Experts of a small language model.
Experts: 80 experts in each of 13 layers, 6 picks a token, a softmax router.
Below are experts of layer 6 (counted from 0) of a mixture-of-experts language model. Rows are named down (a neuron's output weights, with its number) and show model dimensions 128-255. Each number is 50 + 10 x the weight over its row's rms, rounded and kept within 0 to 99.
Before each expert's rows: a language model's description of what the expert responds to. This comes from a sample of Wikipedia text that the model never trained on.

# expert 59
It responds to: Line breaks and headings. Line breaks ending sentences, list items and table rows, plus == section heading markers and closing punctuation like ." and ).
down0:61 53 40 47 44 57 37 47 56 49 42 46 42 57 61 40 50 56 46 59 38 23 48 60 45 49 43 60 38 57 64 38 57 64 58 57 54 52 45 56 59 41 63 26 43 42 55 34 52 48 53 29 38 42 51 56 56 55 57 71 54 54 48 57 38 60 53 63 45 47 48 42 51 50 44 46 41 31 52 59 50 76 42 44 56 56 25 42 67 30 43 41 44 40 53 63 58 31 63 48 52 55 51 44 34 59 58 42 59 47 39 52 37 44 48 57 57 37 52 48 59 17 36 48 39 51 50 49

# expert 33
It responds to: Table cell pipes. Pipe characters between cells of Wikipedia tables, especially after episode numbers and statistics, plus Born and table header rows.
down0:38 47 46 51 46 47 54 57 35 19 19 46 66 71 37 51 38 34 47 36 50 45 55 49 62 49 44 74 47 46 51 41 40 53 39 48 57 62 63 47 53 80 53 53 56 46 66 46 61 48 53 56 46 43 56 58 53 59 48 53 59 56 70 67 33 36 47 65 49 50 51 51 37 65 52 56 54 46 33 49 47 68 44 66 37 42 43 55 38 56 71 42 51 53 56 42 38 44 48 70 62 63 57 53 45 52 38 56 49 42 49 55 64 50 58 67 70 68 46 56 65 53 37 57 48 39 64 35

# expert 43
It responds to: Commas after place names. Commas after County in Iranian and Polish village location strings, plus the before place words, such as Bostanabad County, and Tuesday,.
down0:35 36 57 56 53 55 48 54 59 69 19 59 48 44 46 54 50 54 43 36 50 65 46 49 55 46 53 41 41 54 34 61 39 45 30 52 47 51 58 57 50 52 40 33 51 34 63 51 51 64 39 57 31 53 33 47 47 37 54 40 76 62 56 46 47 57 43 68 51 57 48 58 53 63 39 51 52 35 44 66 34 48 30 45 40 69 47 37 65 46 58 54 57 53 43 46 42 51 45 50 73 49 34 48 45 47 54 55 41 52 69 65 47 62 51 53 58 53 51 44 47 52 55 57 42 56 43 47

# expert 31
It responds to: Place and name endings. Final syllables of place and personal names, often before a comma or bracket, such as Djib-out-i, Zamb-ia, Gersam-ia, Angeles.
down0:68 37 49 50 56 48 39 61 43 61 59 45 46 61 40 62 57 42 55 67 55 41 40 46 53 29 39 53 63 40 62 33 47 37 53 46 25 51 50 58 44 59 54 54 46 40 48 54 36 58 31 36 46 55 42 57 49 55 66 63 47 62 47 64 48 59 49 38 38 44 56 55 54 59 44 39 45 48 40 58 54 53 67 44 56 52 64 61 39 55 38 44 42 46 43 54 48 58 39 41 35 42 55 35 59 44 57 47 51 46 53 46 51 39 42 37 45 32 38 41 61 53 58 44 35 47 49 54

# expert 34
It responds to: Clause-linking prepositions. Prepositions and conjunctions in running prose that link to a following noun phrase, like with, after, in, to, of, and between.
down0:56 44 54 57 40 71 56 55 43 36 55 39 42 67 58 59 51 51 53 58 58 56 61 42 55 61 52 55 33 46 48 58 59 36 40 61 48 68 42 41 61 41 23 70 47 51 48 47 60 42 47 71 54 44 43 55 47 51 56 26 39 57 67 49 48 44 49 49 42 50 48 73 52 63 65 38 60 51 41 34 68 51 62 38 44 39 46 49 62 32 46 36 34 30 39 66 47 53 47 62 53 57 48 66 37 51 67 56 65 47 42 50 37 58 40 56 54 41 42 59 48 70 50 30 62 36 49 52

# expert 8
It responds to: Table row line breaks. Line breaks ending table header rows or infobox lists, just before |---| separators or the next row, as in award and election tables.
down0:52 33 55 36 55 56 53 58 38 52 59 57 57 35 40 45 64 61 56 41 66 50 53 50 42 46 45 58 44 61 37 51 61 43 62 51 45 56 32 39 56 46 56 46 57 63 37 59 58 32 44 50 44 50 39 44 47 54 28 60 40 49 50 36 56 59 54 37 48 42 21 47 51 55 41 59 47 45 59 36 56 41 50 46 41 39 36 48 30 42 31 51 63 46 47 62 41 50 39 49 60 63 57 40 28 47 45 65 52 56 64 80 61 43 44 69 35 37 52 48 35 77 52 51 18 36 42 65

# expert 39
It responds to: Name and word endings. Final pieces of surnames and words after an opening fragment, such as Goth-am, Bant-am-weight, Will-if-ord, Reginal-d.
down1:56 31 51 67 58 72 62 62 41 38 52 60 52 51 47 33 30 47 38 32 55 49 67 55 55 54 45 51 48 38 68 60 40 52 50 61 49 47 45 46 53 54 58 57 61 53 38 46 41 54 57 61 45 51 54 32 45 56 36 52 40 28 48 62 27 38 52 83 46 54 55 60 44 49 55 52 51 63 41 43 57 35 33 37 48 47 47 57 47 52 62 54 43 44 62 48 37 48 61 62 51 35 53 58 53 42 59 58 55 48 58 52 37 42 57 54 73 56 52 31 62 73 58 74 58 57 58 44

# expert 16
It responds to: Foreign name fragments. Word pieces inside non-English names, mostly Finnish, Dutch, Irish, and East Asian, like Puur-un-en and Oire-acht-as, plus country names such as China and Thailand.
down0:65 71 69 52 43 63 38 58 57 43 66 42 60 60 50 68 55 44 59 66 58 57 40 38 51 57 40 72 47 32 50 38 55 57 48 55 49 51 44 39 57 55 48 50 52 62 48 41 45 45 43 28 34 60 37 55 53 64 57 56 46 57 42 48 34 53 57 33 68 58 54 49 46 48 54 40 37 55 52 32 41 44 45 67 69 43 59 42 59 71 54 56 46 54 52 54 47 34 51 31 50 45 50 54 67 48 53 32 46 44 42 61 51 35 64 34 68 53 60 43 42 53 46 49 49 53 48 33

# expert 62
It responds to: Descriptive word pieces. Common verbs and word pieces in technical or biological description, such as found, set, used, and fragments like fus-el-age, v-e-ins.
down1:48 56 54 45 40 49 42 32 58 42 39 30 47 55 53 55 45 64 51 46 41 51 50 61 52 41 68 54 48 63 40 53 51 41 75 52 52 54 62 38 41 39 55 70 36 68 46 27 47 46 48 37 39 53 55 69 29 46 45 56 50 58 51 47 53 56 37 41 46 48 63 46 38 46 53 56 62 46 59 43 38 54 42 37 53 44 45 46 52 41 62 54 50 51 48 51 56 59 42 47 32 53 52 45 42 62 44 52 33 56 48 36 53 66 57 34 55 35 50 49 42 40 43 50 40 39 29 44

# expert 40
It responds to: Name-internal pieces. Middle and final pieces of personal and place names, such as Gel-ts-dale, Le-ves-que, and Ale-pp-o, plus common names like Richard and Henry.
down2:40 38 37 70 64 45 41 32 37 65 38 55 44 62 50 47 45 33 57 66 58 53 57 35 48 58 58 65 33 56 59 66 45 39 37 43 65 31 35 54 71 54 57 58 55 55 47 57 48 52 32 33 35 42 44 48 24 67 46 27 64 59 39 44 46 45 75 49 42 60 35 58 43 47 55 45 46 51 49 60 56 56 49 44 60 45 52 30 29 42 49 46 44 49 44 51 51 39 53 46 59 47 55 63 57 54 43 50 55 40 32 45 46 39 68 31 44 47 39 67 54 53 43 67 45 40 42 49

# expert 44
It responds to: Numeric row-end pipes. Pipe separators following numbers or percentages in data-heavy tables, often closing a row, as in climate, standings and vote-share tables.
down0:41 54 55 51 55 53 53 54 50 74 59 54 39 55 76 61 52 63 65 63 58 49 58 57 51 57 39 57 37 66 46 41 58 59 35 59 65 53 44 54 30 52 63 51 58 50 69 47 52 30 44 73 41 47 54 42 53 48 54 37 48 45 44 53 55 36 56 50 45 45 54 57 39 52 42 55 28 56 64 48 47 69 52 47 47 70 55 34 48 49 36 56 47 35 34 32 48 50 62 46 58 69 34 42 69 52 39 56 51 43 36 51 48 38 55 56 61 47 58 65 51 60 45 66 48 67 50 45

# expert 51
It responds to: Conjunctions in institution names. The words and, in, of, or, & joining nouns, especially inside names like Academy of Arts and Letters or Department of Science and Industry.
down1:54 60 47 54 52 45 53 48 53 41 60 65 67 58 53 42 44 38 58 66 55 57 62 41 42 47 41 51 53 65 39 56 72 51 67 47 43 52 45 65 57 47 38 59 58 65 47 45 46 49 49 64 54 54 60 60 42 45 52 54 40 57 46 49 62 42 66 51 78 29 32 30 33 48 35 26 43 32 52 61 50 30 54 53 61 47 49 38 34 68 50 57 44 63 57 47 45 43 55 61 47 55 68 59 52 49 48 50 37 40 62 58 44 51 57 58 56 54 38 53 36 37 48 39 58 42 61 55

# expert 2
It responds to: Infobox line breaks. Line breaks in infoboxes, taxoboxes and list-style fields, often before a new field or section, as in Location, Clade, Coordinates.
down0:60 27 35 33 40 63 50 54 39 00 48 61 53 60 60 46 56 45 34 43 50 58 59 54 62 43 55 51 38 45 50 48 67 45 37 55 65 49 43 79 54 42 47 60 52 49 62 39 34 42 63 55 60 55 42 40 55 51 45 53 50 47 61 68 49 45 39 50 46 51 43 41 63 44 44 47 49 39 73 42 45 58 53 46 36 58 61 54 44 71 65 33 51 56 66 60 58 62 62 41 55 44 62 46 38 48 39 27 42 57 32 42 48 46 55 41 59 58 57 46 60 50 37 64 56 65 49 51

# expert 13
It responds to: Asian and African name syllables. Syllables inside transliterated Turkic, Arabic, South Asian and African names, often after K, S or Kh, such as Uy-gh-ur, Ub-ah, Sz-ik-ra.
down0:44 65 48 40 39 58 47 55 57 28 50 77 50 47 43 52 39 56 58 49 64 36 38 48 44 63 73 42 60 50 40 43 36 61 39 55 41 54 53 32 37 58 74 42 49 52 44 49 48 39 44 40 56 48 50 38 46 51 31 52 59 36 36 40 44 44 56 53 54 46 47 59 57 51 43 76 51 46 52 57 53 64 48 37 56 52 66 60 58 52 45 61 51 54 44 53 52 23 35 46 48 54 45 66 39 47 52 51 43 40 42 56 47 50 62 49 65 60 54 31 51 60 41 53 41 59 56 46

# expert 60
It responds to: Digits after decimals. Single digits and short numbers after a decimal point, dash or bar in statistics and tables, such as .320, 8.2 million, 2–4.
down0:40 60 50 52 32 37 48 43 30 41 49 57 57 51 46 44 59 41 63 24 51 45 64 44 52 55 65 58 48 56 46 53 48 51 53 43 73 46 62 51 49 46 42 49 55 58 36 58 54 41 60 27 41 57 34 58 45 30 45 61 34 44 41 62 42 59 53 66 51 64 40 53 54 38 53 64 49 33 56 69 61 66 57 37 56 52 40 54 53 59 72 48 37 41 46 51 57 44 46 46 44 52 64 53 44 55 47 61 47 56 55 28 42 43 53 43 39 55 39 50 43 39 45 50 42 44 58 47

# expert 27
It responds to: Separators between paired names. Slashes and pipes separating athlete and country or doubles partners in sports results, also commas and semicolons after names.
down0:38 55 50 43 44 42 50 42 42 70 68 55 49 51 52 59 50 58 60 55 54 41 52 45 37 64 58 47 62 57 62 63 54 65 51 53 49 54 37 55 46 50 44 37 49 49 44 44 37 44 60 48 38 66 46 75 46 64 54 34 43 54 32 58 52 62 53 39 45 56 62 41 52 49 47 53 47 43 65 57 61 37 63 67 46 58 56 49 42 62 52 51 32 45 47 51 51 45 53 51 52 56 59 63 52 43 47 62 50 46 40 55 47 51 54 44 57 43 62 57 60 62 37 47 54 51 57 44

# expert 49
It responds to: Capital-initial name pieces. The second piece of a capitalized name right after its first letter, such as W-ra-pper, R-uther-ford, Br-end-an, Nix-on.
down0:31 58 49 32 47 52 41 51 43 34 48 64 38 61 58 35 53 64 69 38 56 75 60 30 59 60 54 47 52 74 59 36 37 55 57 32 56 31 49 71 42 58 56 26 44 57 57 43 45 51 52 42 58 43 72 48 43 34 51 54 40 59 63 57 45 48 35 41 49 51 25 54 61 34 54 48 39 75 31 41 37 43 51 38 54 52 68 64 34 49 52 66 44 64 37 38 58 51 46 49 44 62 58 46 49 54 60 56 57 47 34 42 37 65 48 49 54 43 51 48 53 48 65 50 33 49 55 43

# expert 61
It responds to: Numbers in ranges and tables. Digits and numbers after dashes, colons or pipes in measurement ranges, song durations and statistics tables, such as 10–40 cm, 3:53.
down1:44 43 28 52 57 64 48 44 46 69 45 38 49 34 46 72 44 45 58 47 47 25 50 60 49 49 51 51 43 44 46 55 49 56 60 50 40 30 35 61 45 67 45 44 37 46 44 39 42 57 71 48 54 73 25 52 56 35 44 59 56 76 47 62 60 63 60 38 50 49 50 43 50 51 39 73 47 34 60 30 51 52 52 51 64 67 64 42 42 43 48 62 54 49 47 40 58 51 60 44 65 47 60 46 45 47 50 42 35 53 36 52 49 64 39 53 38 46 47 44 59 38 51 57 49 57 64 62

# expert 18
It responds to: Codes and scores. Digits and capital letters inside codes, scores and specs, such as GL, 4.0 L, 4-0, GmbH and table numbers.
down0:40 51 39 33 63 49 55 28 50 52 39 45 49 65 65 47 38 52 41 58 35 47 34 46 68 41 63 50 53 49 32 51 57 50 59 37 38 30 36 40 46 60 72 41 51 63 52 51 41 45 49 26 41 54 46 52 45 53 45 47 51 38 38 55 34 46 63 35 50 46 50 41 65 53 50 76 37 49 56 43 43 52 59 43 47 68 67 52 67 64 40 59 48 57 50 46 54 39 51 54 42 34 52 60 34 45 51 45 36 47 48 35 62 66 41 60 46 56 46 52 65 50 54 33 40 59 57 48

# expert 38
It responds to: Name word pieces. Middle and end fragments of proper names, mostly place and personal names split into pieces, as in Pasadena, Macau, Penguins, Angeles.
down0:52 50 61 69 56 46 38 68 64 34 56 39 52 57 58 55 35 64 54 51 57 56 51 59 48 50 32 48 50 39 49 46 50 57 27 42 68 61 43 51 46 50 34 55 63 46 54 52 50 52 46 49 62 42 63 52 68 59 34 47 47 48 55 35 30 70 22 51 62 49 52 40 50 52 51 46 58 45 37 53 51 33 54 63 45 48 57 61 54 64 60 34 39 64 60 43 45 38 50 54 37 64 52 68 59 60 61 36 45 40 51 46 63 55 44 71 68 47 47 47 58 49 52 50 47 56 60 63

# expert 48
It responds to: Participles and adjectives. Past participles and descriptive words after was or a, such as known, built, sold, located, plus mid-word pieces like r-uth-less.
down1:54 42 49 59 50 47 50 51 47 37 47 48 41 55 48 52 72 54 53 49 42 63 41 51 53 58 52 49 51 45 58 50 47 34 64 32 49 38 54 47 36 56 31 61 48 34 42 36 50 55 45 30 52 45 56 38 49 39 46 45 46 57 34 58 41 80 51 67 59 48 74 52 53 45 62 50 53 42 38 54 31 50 44 62 51 37 61 67 42 49 47 65 57 62 53 48 49 36 46 58 59 47 63 60 47 33 46 49 65 41 41 35 41 74 44 46 62 33 41 47 51 38 39 50 52 53 45 37

# expert 37
It responds to: The and first names. The article the or The, pronouns he and his, and male first names such as John, David and Tom, often after of or in.
down0:56 51 44 64 45 68 57 65 45 50 39 40 47 45 74 45 49 34 48 32 52 54 63 52 39 63 53 51 64 47 33 40 29 71 31 47 43 78 66 45 50 31 62 56 43 45 28 38 49 50 58 49 54 47 64 40 52 55 59 54 50 59 55 55 44 59 54 69 54 45 48 47 51 58 53 53 36 59 58 54 54 63 43 43 55 46 46 35 41 45 51 54 40 36 64 62 52 55 53 39 56 56 35 43 58 46 67 53 50 53 63 54 41 44 37 57 46 50 36 56 52 36 53 71 73 49 42 61

# expert 53
It responds to: Articles and determiners. Articles and possessive determiners opening a noun phrase, mostly the, also a, an, his, its, their, this.
down0:51 65 52 29 74 53 54 47 71 83 71 38 54 52 44 58 49 63 60 46 66 48 46 48 47 45 46 59 45 30 42 48 50 43 58 53 44 60 47 49 56 49 34 52 55 47 34 49 50 44 48 63 52 49 61 50 53 46 59 57 49 65 47 50 62 54 55 32 68 55 35 40 50 58 38 47 56 42 41 46 47 52 37 41 75 57 46 44 34 41 37 56 64 51 72 53 53 51 50 52 50 51 60 66 55 48 49 49 59 51 53 50 49 57 63 51 41 26 31 73 66 50 46 41 60 55 46 53

# expert 55
It responds to: Adjective suffixes. Adjective-forming and inner word pieces in learned vocabulary, such as -ic, -ical, -olic, -oc in apocalypse, cryptocurrency, electronic.
down0:37 51 48 65 44 55 57 66 64 23 40 55 45 45 50 39 49 48 63 47 46 32 39 44 53 64 59 62 41 38 67 40 60 49 56 47 40 50 63 36 58 44 36 51 49 59 41 42 41 62 50 45 57 56 40 65 62 54 48 35 49 32 53 52 47 48 51 59 66 55 45 50 54 58 37 31 48 35 53 61 53 52 45 36 68 70 59 56 46 45 49 49 43 48 46 39 49 39 23 78 34 61 45 52 57 81 44 49 49 31 50 66 56 59 58 51 43 62 45 45 52 71 53 51 49 66 50 54

# expert 5
It responds to: Romance name word-pieces. Short inner pieces of Spanish, Portuguese, Arabic and similar names, often after Al-, De, El, e.g. Al-ian-za, Al-me-ida, Ab-ub-akar.
down0:44 51 45 41 47 48 61 41 52 52 60 52 48 65 62 46 63 46 37 60 40 36 48 49 48 43 34 56 34 48 62 58 47 49 39 44 45 49 46 48 37 54 38 50 55 55 49 35 41 63 23 58 55 43 54 37 49 47 51 48 43 56 58 45 47 60 57 28 48 52 51 53 62 33 60 52 62 28 58 50 55 60 41 33 51 55 58 58 53 56 49 49 56 46 55 36 60 59 45 58 53 60 53 58 48 49 57 54 48 68 54 51 48 53 28 68 57 65 61 65 71 48 54 48 46 54 45 57